Experts of a small language model.
Size: 11 layers, width 512, vocabulary 46885, 125M parameters.
Below are experts of layer 5 (counted from 0) of a mixture-of-experts language model. Rows are named router (the router's row for the expert), gate (a neuron's input weights, with its number), up (a neuron's input weights, with its number) and show model dimensions 192-255. Each number is 500 + 50 x the weight over its row's rms, rounded and kept within 0 to 999. Numbers have three digits each.
Before each expert's rows: "mostly gets" lists some tokens that are sent to it at least half of the time. This comes from a sample of Wikipedia text that the model never trained on.

# expert 2
mostly gets: ").", "\".", " =", "s.", "a.", "."
router:504541561406578513443547435463505387445480461500546434505558601548477539459454491524547546492565493481503464599493472508434528491509468475455516549520468412430495445437505512561435534537401393
gate0:536503517484507520489492479584492568433452530521541514555524493434466522544523449497483482516476575510505575556536493472561555409455465453571432495571490463459528457531491402472417451551597498
up0:485486555518530493550525550558428477502494497461503496570549465445520510456535446442457410580507541391495504536478412470467416525543453447489537492527435457452472512497415455448483487476491520
gate1:410485495601470608540447485561498527500450501526458542500541545478522419418486423474480496516498478608462560501610421563433552474561519489441518588452416481542519447426460456632423491520472451
up1:648475534519504435504519484591576505500485482462597436539446549548558507506499447523452406534424520483458417507528547460452464512572471554508435468519499574570544453482514467403572506477523418
gate2:540467448561660463485482597533472436499529592447424502517507425504354502420472545490433523487531443529539430525561482453538535492485431467482563526494589504506607514527564523512489441560542473
up2:409461471624497370555569513536466534594512566447462580447522454568375514476471500402422500483536593522498502506485561454507514547500427456483473579446472495427521546510515476461599577548503410

# expert 4
mostly gets: " Species:", "ical", " species", "ion", "ation", "ative"
router:489556593546501537427543541450522569553572442539483518538449547492515439591473441449460561569597498410450477497534490487504452462442537582453514483534631538532540501454523467440508609537470506
gate0:414514558477561489480619502518435545465541506486551528466470484446457525488430531530510457557515447552507461471419395491445535546467420556437436530451453513431451470446563540451514445525483475
up0:487482541576564594468529478510421518503426538451520476526501498430448549534512520575540494529478457532558464544478522580498539459576447505442514459382497515492483513468577476439523432538498410
gate1:448550472532482471531524522464557483516520496433494476469374462569393519543555497514580428547507540510560501503535593504529393490467517509585502486524406569535588471477562427526511504456520495
up1:443518522548462477491605568528501546473513590445453508473520481438495487445583342436521583577403474452437446574438403445502523545497500558566493496519560547419546460611471437535453558510410563
gate2:516511551512640452512461362538505431506562476518450441587498446511511546534536547532445486528463537460544424513587454484475484599515612498541480507528499520504526419496560451504488468519500502
up2:399518461489441554580547522541477573484515501415520543529509489470437483493438438517539449587581451529558602566377544496541535440519495394513432494403467490572500565511459487511534524546441449

# expert 6
mostly gets: " RC", " Primary", " railway", " private", " FM", " musical"
router:454493481427523519465549536403466469577549514447501456563521484419496467498446597432441453503502486393543515440469494479490530469502471523507530509563435426590475488466524526504445490499459563
gate0:518484482492488472444470473511526500446572502471445505626513464451521689469458538533444514501433541559498457552515470595471512539575518522536480395508526464535420501598492567512478541452366543
up0:366547514470443564476500448472497540524433571482455515463592440502498442422450384614400500502549527513519473427511541579484464480495585442502519509474574530435582500494572477501522486543497488
gate1:422557461528381448579462510511556468516501505437490556461480497541392470412524466419448469468557528538476460565523424478516462378526508473494520467508522482429425585514485514468485612499501457
up1:473474533541466425433442492485511488430548488509500447555495543536574495462533547538376516483529428497545570485563550474501474434535488535512433515523485601574481515529442552508457497471535480
gate2:560513521511435435564562451510531544545438457543483452494465513497500426520506483525384474446541479527447476478506446548535463504448509490474564579406449504469557587493492499508544580576504470
up2:450410522530553466572580458514500530573428495512518557417472538429548541477478537529482470520515539452493480484580424578539491528437483463490454482488529443545411541442542524473537550513506483

# expert 1
mostly gets: " had", " –", " (born", " have", " played", "1"
router:522466495475571527529407450467554495562445461532475449462535416530594456492494530473452454460518481500348462528440497498562414503497496526549409515498468526538459419490499560553534448415564415
gate0:534451507494527530505487478536435466450444537476423446495442534488562588504517528494513435485538484496482475502448495411504536546561421473550491507480532483460406522489526486543554509476412461
up0:571536451534416501412455560498464575463473470539513474471470429507630575443598454490480538505490421457446522401485480415580628441451624506458461523518512524543480419534417536543465603559437542
gate1:590557557449479509485415484438441488554486481505570485554501468472397509555579477424535486506476465577502473425559554500467421491454460514446524493517532401517511488563564406517501540491478530
up1:498472534496454586462571445483464493394514489432490488475445481522568439426489408421567529469454497542613528475516505396538463488444431511463537491489496403401532527490542475515420561518494491
gate2:399482559510418536533503482506534518496509565532491550466535485392515397497541498520495442490481439503549531508578582490607467560426503509481459484455428507419472471469549460493463484471448503
up2:552463490460456567503490549497519518492428509555416493508512573586533511523540486416442423508465437513485455426516480631534462460469473514553498479496475489533501571577468485595471444466470552

# expert 3
mostly gets: " but", " including", " and", " where", " so", " while"
router:530488463525549592489592466625564402503497491483523426507499528527522486553553554517487467509565561510485545463449500485536558423543571503501509454543532527495501482474435504552502387446496483
gate0:522613548479420555665450437544510592464440531478540471527558545532493480552606427515531479562534589500445477466517573466535564543458428461585509547514492432485455555535514547503464538552552443
up0:449455450502589427356561573561504501474576440490549482440437442471502498454471577510447515443517448555526469542421463504507482497425558462505522495492512492424526419450457483487543580509450513
gate1:561469471437537506503500455471489494420508581555510410540545496464484516485502631427479516490495435615448586512444512513458487574443440457424539559471385533499526447505500545474534537417502461
up1:438532481520491409521475511506556524510466425492529556545496400514551536572506511472446556417537505384496464434512456461494425350495454486550554496559522435486514579471488530404551492477526591
gate2:479573560528457471488615404500546539498578482552540564515588521407475501555484513432456505519513498520532597520461551428496471506608431518519481533413479502499563568488537464531595540574547551
up2:556520498577544471474454491468514541455508476530472517515501519495421516552485543484524576530451373479553539622466499550472525578568581445606523557431608453504533532532470527572455490574499551

# expert 5
mostly gets: " in", " University", " British", " York", " U.S.", " School"
router:405507497540439471519528462471482494502491475515510550521454447511513499452548454535543531447483527498426537464493468505521520526544439567467580482524454442506503509392570494483435468538482497
gate0:480465601469463479505551498415484476538485459392466494491538500540586436455417543434558557456402542415475447463553493433467514472468479463469496511373523564482524519539527388437453517563559423
up0:524350529504456572490504494466469443478572513506529496460534553472457466518501547524541637501586458527459451440488492477571505572510470434453483426441487442564521459502501488460545506440495477
gate1:505532507569514555492474526433547540494501495498566416497531480542487461470503515516456442432515469509550523541480506404534481466497528489584429518558476495559521495586470524523502451454497499
up1:482483469481560565529516554480492573527476493474505419490500503474495513488507574500489508517477387479579385404560419487391600472521574534583526467412553522484502526534530493574495494604516491
gate2:477483541478533484613573460416416488469510479582527613518497563496563542500505555496537538517499492486517475425510451481547518515385372476530488416472459546479463477476531370501492579441518500
up2:532430485445445562396473507431479479431571548423492459505436483498523450525449547587471460485434567439565456497479531534440511500528551497543545512500481466485507585495532584486483496508473500